Weights of a small mixture-of-experts language model, trained from scratch on English Wikipedia: 128 experts in each of 10 layers, a variant of Muon for the experts.
Below are experts of layer 6 (counted from 0) of a mixture-of-experts language model. Rows are named router (the router's row for the expert), gate (a neuron's input weights, with its number), up (a neuron's input weights, with its number) and show model dimensions 0-95. Each number is 500 + 40 x the weight over its row's rms, rounded and kept within 0 to 999. Numbers have three digits each.
Before each expert's rows: a language model's description of what the expert responds to; "mostly gets" lists some tokens that are sent to it at least half of the time. This comes from a sample of Wikipedia text that the model never trained on.

# expert 29
It responds to: Word pieces and accented letters inside French, Spanish, Portuguese and other Romance-language titles and phrases, such as de, la, en, é.
mostly gets: "æ", " la", "ä", "è", " et", "ö"
router:477569487501537483527505494526457518525580542498458441505441478515582477500496560491558562562562495485518418490402467536515451542477476487529588572508503516499493439498539557479507574504544504514533480551538525552413504442478503575452508510487523479474549494552541545486501468450506503531
gate0:485566507541470524430529473481497511543541457537549472455505477524508535529511529393475532500496566533518505489508505620542504519497514439481484534513519519504500557510503418506472440525529489486509528520490512482528507555511466493503393516499474469514494530460498537503495518462489459474
up0:496516480521499500485450493486522489537513586552518498545582488520502464501439473487446561561456468500447580560465515530507556492479501506492459560512477471446450534458511537484557473510502511487506533516491544530475436505484503529539492501436540600509476456501410477486458526511502479504
gate1:521504583468477526517521523502493583498428497485483638477498506483491531492485496501484553501479503526531488512487545525555559508495494513528457582515469449441497560515508441544472475494501510462497494479606420472512482566427511519446437500460553477513516416513503506520460435414459455452
up1:430464391508571510508540548449492404507497503504477504532494527519468500500479500496495555538450487477424487471512520482487502464528587498514503475489462506526500447531441513415479561517449608509516560550445538500541432530492504511568511475467455533563463504466525485460502588527515498536
gate2:495610488499538443424504500517524466433528534495477543488487491497518483566500536538497506544477550434577493383488516489502410471447466445495460487580497412533396504514546534454450495483513498489489589540478501534506582518424510512449504441517526525445469486501516498534486531502562487512
up2:501445530479507496480534517550508513528492488543579542500446492445511417496539444399506550549449429473499480606439548510548528503488559504500507533480501519516568373484455540492504528521512429497505473515557481485515489505480496494475500508510501455578492496495520521502573490508514468585
gate3:410448545491540479524497537483549512513504482500476514511492480473497500449454501506504499550520426497453462528473501562495525442488500504509477471501493534506535501515506428468483527484511455432525498484562449454502490510479469531498530527456464468483476478505484507380470606458516513471
up3:401489501554503524571499541504529517536375515585611503514500510560458466564506502482456501457431454462496557551599494502493507500541500573453476403501457451452500522588444507513449446498485488483487519541492488493558524506508539490478521503484464585489546505458508502498475557510454412447
gate4:488514503502501485500504539491490499509465518488510486435482393585553524519543531500518502584499455407500495527494480500483492530506494530557491534464515565550511517452462530525448446539509524493527512455496492524500513464599505461438496462494527428506517489458442502493499485528572525500
up4:518471584545596505465464509477490511501515578487517492504461493465502470526547483496512491509541509504485489498465470439506512520479479500509488453482510526524468518464502537517583502494531499553518499578467485427535498455515494499486502464505547552451468500496504494515499514454517597453
gate5:525577483451608492481589491568487443484413480522543557494463526514469495515454497504455315500500507500501512506558530513509569459476442483468478477527528541504551475546441491503541516481484501536544518508495502515463499467551584514502500623497544469479503501427533486466528484482491535460
up5:486496500446503544404505438508493489514485493442546478516498499559471512439491500513528613474485442542481557507533476550484507475494525506514475467507491498599479548519452523500474490425469472540490487496544414510542549509463526506503498454503489502541507528426531497508451440518581566535
gate6:499522512483463506494582469501500444554547532527371466533547440496554466523544499449589508555542499515544406503518497499517415514480541494460419539502497498494472492486516517516481488494510543474522464508546550543368537434546472520413495548502515519474503412475521504536532480495582616542
up6:488504498510521503536591523470497529481432500514496569489559502493507509433518480519515481474497497552534502493553501437483508496642545528483479399504476499484493514500470477486500494397502477446503519470462474501579485588541507485495432482498500502514444434443542497528495498409536516502
gate7:493531513494452464501534498500587465465526487509475480518471538568555520482463523510485546465496472459516518510498487538512469532424500471498454633515418455476526431561493492513455573501469508440499510518546436450478477500499493556476539500471498485483497520492484435502500471526432466511
up7:501515499440472521521558536566529469560518533506537460508492476466475500509503493520514540534490513499537503478554507500540501444557491476532527501594520504573526478456460447594573530600571490503489551520435500491412473506465510452573531504511465500498509542481502473494501492519450516504
gate8:468477483481485490514539510543545393504497492500608533505517417564475517506558470491495502428461488415505466504520461457507492524507475380489478401510438498385498460503480479495502470442464468416513479565511508522501587497540541537501495537543507493472519515480488475503502450533499530533
up8:457502545502494462511511538488471520534500468555488524423517498538506502480502562462505500491508494496448497475517524556438502436464493552472517557538520508506493488556531577502399529506458566497536504583354627458460473402437432554504510521499488514493505501497573468469569521429501531492
gate9:468533518457493522520488578539571550513493509575488552454498500503507516491507456526589643538465477530502536502460435516512495421516504486505541569462495541500502540414552525523503512436519503500432431498508471475499455544437508502518509469489495507492467468545500601483447490508431550515
up9:527495495489548457491486567446481473527504515453500433496555544527502529487494398515495456508451507493471486467506528550503543504547486456482478414548478496507501515537422442514482516502558492447467554589576433397494489449429500534506515501512531515495413493503505474484399460450384468500
gate10:463460400494497535510501504494484508513549457482533414452536447493515507519492531491490446508473509467514514489526522483513547468542510473522500468451483503559500387518503588497520556458446502492457506491437528512504516432510456504507535472526515496522491549475508459474469499517501516549
up10:524423471512514521498516501535486422476507485501494511500499459493521542569475513479501503549509525508461506541554482464397491471412536517477545477531501560495566499484499500493548489528479501592570552545489529463385454451556478489519542471454496462503446547463528479551506533546541529512
gate11:538447495492567532502519559462532531430468422524537528471537565502480525487497473513475498534511491581618502551556515427497524455537490519449462429489484467441440514528513522505522507461466415440426504516484464541505534569494556472543533531424449507541506501442501479479480464501458489493
up11:459423520504525487504387501513453434534616547489475394580445489465508452496533499490489594532529474512499497468463522507524482523491481495498483506480522549496523372475542545483507488480577510473412493490585452476498525463426496529491485494446503481574512505490490526456496468533516449503
gate12:561502456495517508493504488433515562522554425459471461485486564532539490580550478493505465541514476619453477480535470452528459527453373492510524550520396405504463546513500394538473541470406502494481453502512509510498502484656562518444533535506485495442549474483522423503469472470503562498
up12:537506468486418449555495466495498448532449559494560487502570475602538531482570527514539473577535496480500499495530382496509543511503535485512512503459501472513518513508507418539566488456495555423523495452511468573472510469520542499521523404553560507520501515492498431486506513500514512511
gate13:461476474479490499543511494515493504487490558504483514507498545507451535580500480473466491502531493505468488557502535480522506521512473519458497461515460480492500475517498496474554556405501510404459566476554445461511549563469565506475460501471478520508525479401388306491519489598551472518
up13:504508486513470545472509492519526484517444514502534464489524547477509502509503491556501555475420506505528469509595415499430537519409536476543521501515378551520500495504498495526443444497535483488497478505463468502445459478524487477521515488493641523523398499485507580500491478458511509440
gate14:531595484517503472516499503452501501532499495639481498504509505492506487502482502494506457499521499484510369522495475507511470555515487509494514491553487511529447400525455436508493523526510504543363409467500498537536538503492528496468487402373526506460519530547517494581477499504511495477
up14:499498434484496504555478462429486463507540520530534535557483463429514498505472603501482588500491508473438467500480481462512485505446442557459502506483523528528524496511611490464516540452515604545488491547530457533493501500472504500582507486498539479409500548495422507476501496513498494506
gate15:505419583498524479501496510504517428494493500550499495491486644488493423485506495526476622523442509500484501403511499636484453461580530496542534483461579491426441496581495510511552489435557577460527432531517502416458456495479488532501553503494455558485498451435544516567501478441411523488
up15:564480492557409500559575474524472458535439494487462488510504500496540549464490498501536518507501478504490504512504485527504477559500491524521508548502509515546498490542489494604500548521507523535559447505498512534496467492491532491500472491532473526494485344490567482541513500506486564514
gate16:471500544531500476463547491454541571537483552498453504498617449573470594484499501521501485490450430578448562431566533470503488453510514507483473433534499517415489573523437402482496509500476505499458511403495505492523493518513497488490506508526433516495519465402512489523456485493445479501
up16:485464515500366454503453450503500505500420511505492522489503444513416492479537509519459440487480474476475491497510518427429519503441507476511472499514568486453602457529504516553503492496405501590440527474563494505504495513521497446499487484465477474494520568432533417437482486501509468488
gate17:471431496479496525502506478483488502484466497488464497492508495484523525501507501500564521499503450497502478479488536530518411476493553410467487500499501517575491558522534494513569484485555510574511511501518520405545480462523524548495474544484580550457436504493555587423489532495506515534
up17:529511447490538478526409509493532473523465470476446514497507501489509489450525496420526497500512496392582491473536539560397433533514398549524469507512453476500509517646519513506424514484505572477498543473424504565506508481568497543478538500490504654469513442496488507545510534514505541511
gate18:498504469514427441557471460493538501539580491509495612512471470532493540469390514495510460501513530562504499508541478528572496456505527531501373495575418499496596397524501467464518497475480500451487463479549507451627478557462501533501466538500501442470501517509512483518514540536433496538
up18:497506470503595534503447475479484435497485560503432551444507503531511483502512499514554522531453395511506473401500480507491522498480486480494587415457508501493477502495529492528510501494541429545527498486517533499456492451593450566526489432452532515458540411493587573505521513449561499470
gate19:513501481560524516509486477537480458495495496398507477498376446478460534481493481492503463565521410445495409476531451498476478518484474539487571567500549506490504477599510472564446515523502512540481476494472523546433521581519512626479493489470513388518511545489557464537549519414492514497
up19:527502518476481495488502495578529622489554499518504486502470512561496574474536488483507508640490509501506409500488469557523471464502484524415524498629508576458483567485511514535498511506505497450588519519555610518505515551441540535491551539501502500487554564521501453444493556525454456504
gate20:501454586496531483507496588512524496492497506478521498419499368509498529526437453497484495547498488438480589575486489462478495494600500498496526500507501517492499503561500484460457534504431505460480497430498456497498464508470508525478499509512520503533484515496487494468439496535439409494
up20:502555465509502476504499441481519491552561495501457516493476499507543499488520546509505500500482500525519533457500493422498586467424521495508486504492512528477456571464462503570490519475477515501492430533477460507481461536506428495487467492435387492461463434472497515471580570492456506520
gate21:427521448430455475512435503497486500531575463547517582430508494563554537520469528483488505440525491504453476477506530505502499566603530482498530495563533395501485497516510513461489504498503549546512578526530515537486528534371500494491499521476452542587403445471490483491589478424502549497
up21:524481433495412549465540476449440545514571530516452519631570492466517464462477433479512571470468490494459486521493470534454494487500560490492486518502499530463454486514503560489524497513520523493502499482438470470533539482493480513467451502545497493470472578524548466451499515509447509500

# expert 16
It responds to: Mid-sentence function words joining or opening noun phrases, mainly and, the, or, but, and possessives his, their, its.
mostly gets: " and", " but", " or", " &", " the", " their"
router:465488553516535476543500529470509538450523423527482446417572626567534514485476517475471466503466478528518461531512404506476496520488483506524463530507514507514555385566536496545626560450441498545501445496504507498535523504447532480460517521493459480447452519509506570505526484483495437531
gate0:524499554496508575467596461564544500481494520571513486513502463567490405496498504604505477502475503528503497525549500528582502509548537460464516425523634500485477483457487485539494469553543491482516501390505482419409481544534486598498523507504500498553427402540502513472540531484486496518
up0:537478528497504609576494503459472564483504580514526478465513481505498516539516505510479436507468520468507484534501511499415500499420456505446540502501544508504507498569527584500568429392448549426514512471483506500531491548444495553510505498467503526491521523446507503563525548507487530483
gate1:505471503399447566529477488540451504509540499475486588443501505509491521540467530422471473510507489463475494580484480496436462570473496528512588505554481464544539497530465522454562471610300544494472493570491499512502389440470519462549490426500518516507511502471535591536485522522541486534
up1:479475528484502533546541523477486440477505479503452529518595487513456506438427504448557502481499499495522463529511507546454460476505500461462531444472466445407544550496489464472511523513507546515499491529429485486453503644450467552505518499471513493524489482510538463508520531499474505509
gate2:478542530506499534372448472497511462515500487511423453500459512551530463478397500502532523539511540481517461487498501540502474474511540541557471513480463543470519485525503513665448454633463524504546534522458488429508525480585500467504495587553515500533502443489515445497550498483611481512
up2:545496554500539517457458508494521483525501471422548592511478534534471548468503498504544483471413487501504494512502506445497519504579505582493434434468514479521479487448458505504423496542534455468532527565478515500577450491479474495569497428482544516492497504523466546506461488506441500522
gate3:498522477505435568494489456586508514470594495489456420561500424497495612499489471552489472492493498502427488489554469514501451539501499527564491372551512546437489497482516484505481569450476547507503499537510465493506475562515477497466517503486543499475497497530519550502523612503495489502
up3:488507498493506530503511488540573505501505518468546526461497445512492511468370541409451549484490510501524501506492436382457519548465493498503496521571529517471475487500593499531504500520495489576464548545515463408459474490494501492527485523426469497493502502455508473498500472574496523334
gate4:501475532537475534511505509455510594491497432551562491501533493499534490448596528483520520471493493502500426488499495528539510503516523517462506442476491513509540479446568500427492547474488513387523535544468464506448501451480428470490506497477496493507566509435502467501460490508480505439
up4:464508518482462469467507490508495513561495461429481503428480494503471542519514460514497524540525473480437481472547488471482578524507523496524469521507568576512473467512507515587520569580504564466432489556560480575501464441486550435468559539421500549572546483566504425520691444519505585509
gate5:441501504483578514445496475545500423390477466484525554472512495501492517490497546474538505619475474533465499488486501517460484495509543433481354511531492515501478479474524484515516558456508534493531521551495472626451587500471534558461516497477422506499485520458514467498475462428497502534
up5:447504498483533555456522497498481503535547454483432502561500431430500505415491480593556491507471526472441552436506534520500524506514521495522489462475501484520478553540467491489498514495517473516499494472515504473548532502499539460496499460502529525570552406466448393492507475531484508502
gate6:494501568510496521586484525464507507434533572493501575444482471466532520501503514459500533502472497539475472495479492500479504477580502536478496494516491385548545602507478599499498482518483442551524542510535501575456555496442509520524536588443455539477435447445451499498496500364480499486
up6:494496441508464566450446504422483553519491492505486501561494532500539486482506492514469517562518463449540454461480400476491458566500509515587485542499481581497508398475530516508536534541496490508595498498562481540513516458446503507514595497513496492510540542490458499476499483510512517536
gate7:499526492450512473438551438543425483525485545539461528553488506566528503440499487454488497499400491485500500502494580486507560498489484518446490526413539504453497491482523536492506532551510464487369492518451404493493517534453494462486480531488475460496497485494594497481495425501498497550
up7:469440507505485452508497521506536478519528506512523559655476521506556376503490515537449561468418512500525488368498521503485472477490523530518467507536438457498493485464437440488465491505571505486475496523483509495574509505503530513555485480492504517429456496433500503417489463529447435493
gate8:470482483489457476430516546513526444497528546486452585448493519516501540509471459496453545579564486514484508478533490537487501517522638522473425453550501539485487513495478492544562473520510518498396546547480507486492592491474499473518592452474494505466608469462501475476576537479481420523
up8:623499464505575519515482503486486482523506464557499479580550478485439496508498495462498500501560503502409412555457513519503531505506474527498509466448509482448514524535453492493493512509542487541473503477495441442503518499503435506546495522508504514503497496506497460468500523532510541512
gate9:528605451503510483409520467421524495499488395475450515407505506501505507501502514479499526509466499589499499497492486515467499546439585538508509482542532521530476448474414468510509507482498479530423453533489485496534471528541463501527474500476537483497463509508439547541515484558491507488
up9:540509542549533499475595496484526502604498518440527515503525531526512565500517502459539493535482569463503505518391544515427535461331493545515576440576565500507386497552428490498539460456470498521498480498558514499500489461491537568508507560508438496464493536523518616541502495521495518490
gate10:388570497493500471495367553493499449433507492501508513462498483531509470567539466497558537494500464503468526450604478509602477503493492528504515429503480517507506435495505517472423507502482517585490497369498480502511516552475527490488359524580495545522509472506601555462505486478467499537
up10:472465490503527484577473497433500520559577505525481522484512513475500585506578501500545475573469514541489508499509484515498540507468575500429492481565555477568491500486479502490507499449515465524474445507424495451567487498508480479533415441496535522512500501498411489567489469496561530519
gate11:488500539521529443510456491506582497490559489501504552513491506511533546580460488605489502528427570517507498519467503496522470486519507506523480489486496531505500539429499506494528483582492534495454503505487551501498545526509486562521509463501486503478499486521505475499486505423538500487
up11:474456488495481547481479501501531527485539408529524474496510525536490420434484536490482472495501501543438496492481503495555501498535472482486515480468591459565498515519439468543375499509493519453520524504502443500494529500537468444485473527501520501519427505518486500547533444449517431492
gate12:501499471451619494523416464553517454533564514486498532496449547497499505500475477520455416529522535501578517487517451497511514487496471537523475434498495499574504426473482505497533503488528431519471450476582564510544512505489470498502473468465494510532508530475482545434487401506453494520
up12:492475533538531535441484483510520451524566471486610439535517512525553600592500508498546544508504507515467466479509489507424449492367510497467481583593487494479484465485475398564536519502499470460505488494451503518535524466518488554472501510512511549453480525465518485509497479491573506452
gate13:474504534472501510472491496551494506527535521560487441463500474468423523446553540490429515501504507458548503462484497547476514505499472497495512540480490498501499545535450487508504492477505561505493545489511506460408530508461510477450360468448494424490476518486589489513443540504401516414
up13:503488435457557532496443526522499493469478481501542479357494510476489535524434556547549493488491498486541425494500465501466501489511514482491331529486480544399514508528550502525510522529520480556451526502506505548550504559547517483529526487479477523500502548504416500413500438532512487376
gate14:468464498515464517483501502483473487493466516499519500432483534511515477532577490495463562483483499505500488547478448456478448517502457544519508489507480556559564494502491555488519468519503605483439398502542431487486499585477472537506491577522552554490498543560411453543465529568524458538
up14:590504537422522408491536495459483501472448500519454438458423489501488410549481518549475516447499465464445463483481423473412410500559535501477397501521505523503455502506501392470478532460451419548523470438502523566535483484410524457576537497484511533485501523500519525539418475504454441496
gate15:533536545450537469508515561454581494527529441632507464491481484516481505487532504509484606423498440454556498513513502435549502505513516574482515514508550500501503519563501495521496485456555486481527505460608493561495564513491463483495515503491542444541528513510496518480392437572361515490
up15:506497503497603505474513511519533576485483496467452489494403513536506504463546459492617371513539492511506473494474522490557476514540510518498508523546519504505475565551486513463507466520560497501495518498500537518502517524452509565501442516530475540444507551525476507549495391479507413521
gate16:488521559540499527497535502428543504513544507507521499573498490500481473499418480461548508507503524497495504513494462494442534491498529501499454507620497437497506533438344485511537482429483491470560499616479508479471505541513507503466486495498492540483503567551467437582505446554419500499
up16:525497526563435503470491494510492553511398498469534500520497448513529407463430502505468514501447509405513520496430464442455434484531469466510518603513444439504498514500517555473501542486521501546503525524544492534484483486505501586468654485498518500552454560497451543507578543483439497478
gate17:540493509480408562500495509507591476502494500505506541487483518432527485537378530493533508514545505428519501526526499472500500462513516474510448465494561494385508487408423492442488513516557561534394493431539499598504500507470455524493493488461446446540454500509553507587508507637428483483
up17:474599605496482490454593548505499554490496573496467517493453479502454516500481543577583474485527493498495501442514491533547507437598530446502545559500528431510520491502533492501418488481502498622499501518508532500503476507569463509500489489498464520477496491547504466502509526537490455503
gate18:498498450489498468509494496551491491499506391471387400511553509501541497465567503501491502419521502535561544415504511472500520370482570565527427473519424524403482472497506455494517454569484379504508422523395567509515544488463493532529559512489460509495473494475525503501526463476526503518
up18:502583532551452488487499564498470500517519387501560509504525507449512539496505473443506475521422467495520526526468510479596502452481496498481484500484473501452533494425487453502502502472503504402471537452559550531500497514519518501489549510549487488491567499508501530503509460546522509543
gate19:515529490513512464406497433497528498524546497508535408529576583601471502514537492497471515606582463462487493477496513582521492505449518480483516500541611473498487522398480400542498477475538516455549457504457540483469611465486512531515509532472526527516489512466577501498442490505529492507
up19:531509486497581473534489416442494513525512495501440509548508455493494458527502485510615486491563502442505506469584528468483480526493584502494549476535592481542526471478511505510540502510467473502514495505492531519466498590551567484475517485498478521483537508407513501532499587468481401498
gate20:441571409499459483491501546495454457392496451514469526506496523445512422501501489435526588608484510501506496553464526563530393495553495499525455405502551539500483481503523487499482499530474483503505534556497452504523518498447501576473564483522416513504501464501530378566493510475454447511
up20:486585479546535506499484465470508500547446544466506510581505502509504496498515491517626568502556460522479502445516488530443484561510499530468567510573540533551482494442471471555514390481513529504502421534449550469470510519437463493489568507497500548482508510580538516513499609481483542499
gate21:508537492465502455446503509538454508524549493490523483499603527483526397503535460519548521510522495500500492590500523528543500637443480484519545486514540504468501434578383454544484501594513497585513491503527506555430505496521540443454498478494476448505499514493464490494525506470510493444
up21:486489500493545467483513439490500511572492488515479571548492471525458528484511504475485518501565428500430555498500519501504509485535535528522534492508487501443517500488538440572479500501501498477421520395447490422484488537520523463506485461523540495500552590440385527508518508498498539506

# expert 17
It responds to: Words right after an opening quote or apostrophe in reviews and song or album discussion, plus possessive 's and contractions like 'm, 't.
mostly gets: " '", " \"", " “", "...", "'t", " You"
router:498475484516544420443537519514520536464515546474507462481451544536538380542515540552458534559525415591504499538491412559534463475490473473536482576563529543489482481509499567450526492526515480605444474525509458555476499455491478553487476561486447476494474502515608483436464484496534411479
gate0:466493455521477484513497480523478507498504504536513480513509508465521494541426473514502485492591582494501500429525577465481532535441518516474531553526459476500466527507484470427540489504515466608495499503472504500492490439532440472576495570549524419519437499485484479518509494581430508592
up0:486500463426516468499492517570390452501431490507435460506488488463416507400419497480529497516598485503526558513526502504506466515475625473478459473538496494485528498580505525493517481512502479608508515584508541501421407501525507489489482425452538494513498499530486505456511411537489500521
gate1:544549517500480519540522532542488498492535431495496500510489513466476488503523495530486509486502523501448569485530473442456512518495490493481449468468506488574547498453629519481459530555498506510529496469490525503435532506526500458512507503517497432429562511473542439601503500453484500527
up1:465479499462493614525491469489452392500445528526500519504448473543501501492505515389495482557532534501517505521488494499517576518454517442562494544580429583507522373502536465500499505501517465480519502515515447515500529479504468555446500444427519501531456505525448495532523609514445452490
gate2:537488441468559504568543532526504553477518619501536484492432496531615484559493497459525502497500482608499493502511495568426500478516499414558541504529496498461468489517565494507499555667506500535486551498465564522535525494400499499499504496490521496512491505503541480465487433502486501491
up2:470431553498374602501492498484505503466468510494482548535494506516490469500457508425502589468498439465416376487502543512540542442513539509568505503490500552524515512577558479483482500491544539464501502456521445496488543497461571484509477545524531516494444504465500470522469533485482527529
gate3:505478494507533465500403479502487529550444532473530527406572578555489487501513535580538515384495414513494475535476487521436478460452520491535502482498461409563517471490498518551439561497506497574513494521578461570522496503361509505510627541476482499536518545419483480508487512522441479502
up3:525479421481496495532477484532541525564495522443487558514577461512524499495493469544489513509496468508535565488493606516519410472485460468502475530493497486497567548479478570509467488577542491523522540444468476508478490484503542415473453503552497579422460508524511491483470487622430478449
gate4:443482386568516480491475518494515428475492496492497510479466491501496495462517502488494548507560503533469596509490550503522475537471534506496525514494563500475537503490478463492501498523496535529498522563504476627499546486567500499495532607469503489392505518503492477466533495497607450484
up4:472461501624482477506478507499510448508464483471515517506480581584485495516529497524539500545498516494503468505550497498472490510519497481491512509528512608565536490507527519477454516528445472529449500502490538445502514559614525477619499487496502487496513503528502505504538465605514416547
gate5:525494491560575465479509492511418515477548413389506516475529577518493509508510477548501494582523433518457500440521500493526508518494505459559413500509462498489496426445466570436522466345488518481459524485417476494493511537505518524521503499516572484516514498501534514460429418509502501498
up5:379507499436535510539502489499421590467449518456483475488517483550512558506559524535511502483500499449576522420514479526501498499469540439486614506523485501463467506500534492589575433482481471493500453491503432470533534530496460495571514536458531498505499507505475508503556502500470505491
gate6:471492493539488498525492528504522510502475496488566523513494501564480464494510443449505528522592512430504508517467512493503527542422484417499462488502506612512500515448476494432532494541591393504517490541503398478474422585505525580421489495507456463379478533464492460526500502461507566520
up6:600438511488537537487506418427467490460500536482490399490495508500550543593492539438580483596483532495565542486533490585492525560456498490499517479482447502521461619406505499489588505500464422526499534540449505485573483445478502470525453514505509581524497523487500508629518505520494489488
gate7:463511500460501519555504491421532509451567513422513494486554491569504484543488532522548512557504486502505477478465460500532351437512500502567421504474483500519516505503518435524537509500507464519490523502502535489508491492448518546488538535497541489609535503466488530505568568476496504514
up7:506415528514509520528510505516410489480506457510479436451549513554489548596531550506500489521440500493349513502528504500527524555475517506561540576581497511496500474470422480480472504506514552511490484417564488575521582530527498511536430509493487426484475509518530453517438495501537498473
gate8:511500503490532594405508477560488491570505449496495516401505499463508485489504491535525464506500498560466469481506505539507498514509453539451512509499552504497501479484470500494491504533536584530505520523473502491420464499490481546461477586488467504506519535532507508443500402488568501480
up8:504476477508472492515436496494520488501411508504451500517509484436496514458502525516503468513545499510490492502518480468499498426482469488497496529502495523502533498520494468511503465503516507506446528477618458489459504487518508510494549478482557465501483502573630527500501458568495529492
gate9:526536402443551491498508503571490424450557438502468510502496484472536507503499436506504534543390494600532523591487496545520482472564557503554449486550449478499495501550450434507514529539466505453494474501513518553470547499530558587502506495484531492521568534571467510528562551486493527515
up9:453485499501580485497479526535477500498553542506510512455500513468503401455501460418547512420462467405511478468538429559491491587553533517527532494495503452482532556397555517513488565480535476471537519499519528530519464567429492519492502468477499532524499454499484474473514482535500514462
gate10:498517534484518534497506536500414497499542495492503517474505394501502522473479395494508516571567489506473458516485555543500446500497630481508608524634509541559520462473484411521505450512495450535468563497458454516586520536426502500484527509572527508512500500484518565490473512452495412511
up10:530576469616586528426452522509588516558474510533527424446403511495481568492583509467496499500497482466499496496500500560485434506498489512549446510465492458476462515509504456490528577496383417515481510513495493452472538536553499560407494521507475554562479514485505499500476547485579477495
gate11:496496479512525458480547499460554490495506498504515582493483494516558500500489461426477565465500497530461447495468434504522517571496538450452493506520438453558497533472458513468509442510533530502429488501478587462580541522517534478480505384475438477508462464466559474550517465517478489463
up11:520425653515489527413505509445524505459484485511501438495493427464533497444491485508491516523503493525500499522497489512522485519491459487520566592572486492505498556510390450490500487478494519511501504463574479491525491494501496502326467570529435443487433515513485443481387486475500501508
gate12:460458530537527499564510424499518488505552557479442498494476515413504438558525469553467549504494448525455490510471526554485360490508506524566498494500507532501501514502471528505508449465541378512430547488514510542582497471454529484392500532534486568535471519515566521513486458514495470499
up12:485519477488501614519493500422597492535488457550495500478535506497482494439432470484557498442482459500586502551520510436496586506488470491472501517460531501494502519500485462504501547491516545545495510495472495514457494517469496449514523516488499511544523478485492508536500523507483574578
gate13:434502570485482486487499440518501474574520514469576532495556477507505475496553523533554495536424399491458495465494495499571500492515465500581579504424551553497481483496527500513515501503527466511479523495557506503467509329434477438369540495520512488476449502484552385497536565503504436490
up13:488525459473494470517501502507510491457508534494504523508516490521520541513475515532494377446552485421547486422489496480471498501495495542495484431503500505488493466478512491454459497519527546571537505456554485408515510499496512500498488508531541528494513467531462461575512478494527399519
gate14:512482556498517458500524524590551455494487524523529534506443494451557539500424527425465541546512525623527524509456515522461520496490562511465520422505497458509511474502504573530612425537468498498499525431504476510508522470587511507536471397460541578469563536500477514490496481481496505420
up14:473498560492438508503516529471460551534504494474507518518629505634495528509480514502481493543515482455392499458376569490496506477437517492511493529515439527523535493507498535423660530671435504446599499500439495518515509501462565511576503505532509509494487456508502532500514563511512480478
gate15:490513505506550489522529507510484515527467543483469470487444540486488523501548511515490497504464499491505477477482594586510488583408456520589542518556501533576478505489513488512457462456465511534479516510559490468474575548500487499524477513516493513500510598446491496521528498492470496525
up15:554498474399504504530501567510481478500530550519479479523498466458386449499478492488539515507427484489465426466499473481503551413480500513543515487508473473448531428362445459469465491534519442501462474498606504482497477507519511495488466514508511520480490438557579516560529469403509487561
gate16:511499495502492488476515500490462469583537431502474530454503510493494493507470500463527496517488413373444524457493497429581388502502493509504490502532550486522409501454505509514496501519473452488524549501492513504499508492590510499388488501460472341469533415531538502546472496504494530464
up16:501520484584520513500484529484587515531517483418501516474452479503539449468499522491470469438492500475488505482450507500519555504509477531528444514522454505509500497530494574583468544495502498489396532498436571466366471541469476520504432503506478480464476501502437511489521484628535584508
gate17:520484513482499527382499500604483493485476509470541440482535497480595452525517501496538516505480480488586494502548501502528514531509401459507463529488538452544559519510502495467528437497583516557516496493516481461500507502460449517542405516496464526467480527476490496503493500500485488504
up17:490482510412530449500427476547499628506485501514512499525587549500489529533492446470528519553503502480484476500516532506589492619427422488514509486498499543504543483547514512470495467512407478529533553498429516495456501491521635534389475575502568501504504508517539407537483524526500452477
gate18:533509524481507473500499505598495545590456437519527506488501475585501562539503509522500571477495496496493521504543475483505484523498497549525513470520500474513478521428496501537551519457500494501565508561497506447389521498481462500499528460418537371551592457491452487434520538501475495517
up18:508534480473386487460500497586475529518470483455530483492500569539517484508475501497501502456519490512453491400507502513580587510508476604501550505481484446492532534447492517521386506396500466495583427500556493484497589520482528466462577491506531550506542514487568485506492437519573495494
gate19:519455551429460482556490595451504511491551503586524479489501617537456476519499552447471505501583517479458494492542507499462507491533501491519456523525519498514542381464540513498518521531554510476521472507438479464471546410489500539546431555419543542437541472502518526479435495477482464509
up19:504523594492453502472500453544490499505484550501471486499502531504496572514500452510476544653503495464481493443461488515546550490535488440435512534503428533543517482545486499401490488504538453545424537497609608488506532437453573536523523508463503499472481488553537516467533451516508541527
gate20:499512520446500440491459485457499514500439532508532490482503500489668455585462494498489548469428492514503497527495469576468465540435545518544457437488481497546399532484502514546515507494523511532478530492538492589501480457481527535471468542458464425501572480494488521447517503505492526495
up20:442482463438511494519534520475462501479423416446540468509453510560487503544499554482508424504514505511527496510544437549455487484487550439589527471493402508503526477527503496500533530524584563560506509500491492535494501466512639495520483560485510477483485563560384532503451509478458529587
gate21:519466480591478525504496495537527573540452502490491495502527517489478462484597496531504503571522471489540523495466438500497480531525427483496518411560523493494479413523494486444508505435524506459539419500557500518439505505481501471514496452558534500483473507524523471466451488519535472501
up21:487530487509529505515452503537521497509503543485445455545494457472509480496409561480508497513505491491496482469618572537510573566500447528622479534501496463495498570495500496515561476528468513516463546434513459468578466484445523464469514511574576469475475547499454464505538482472420555616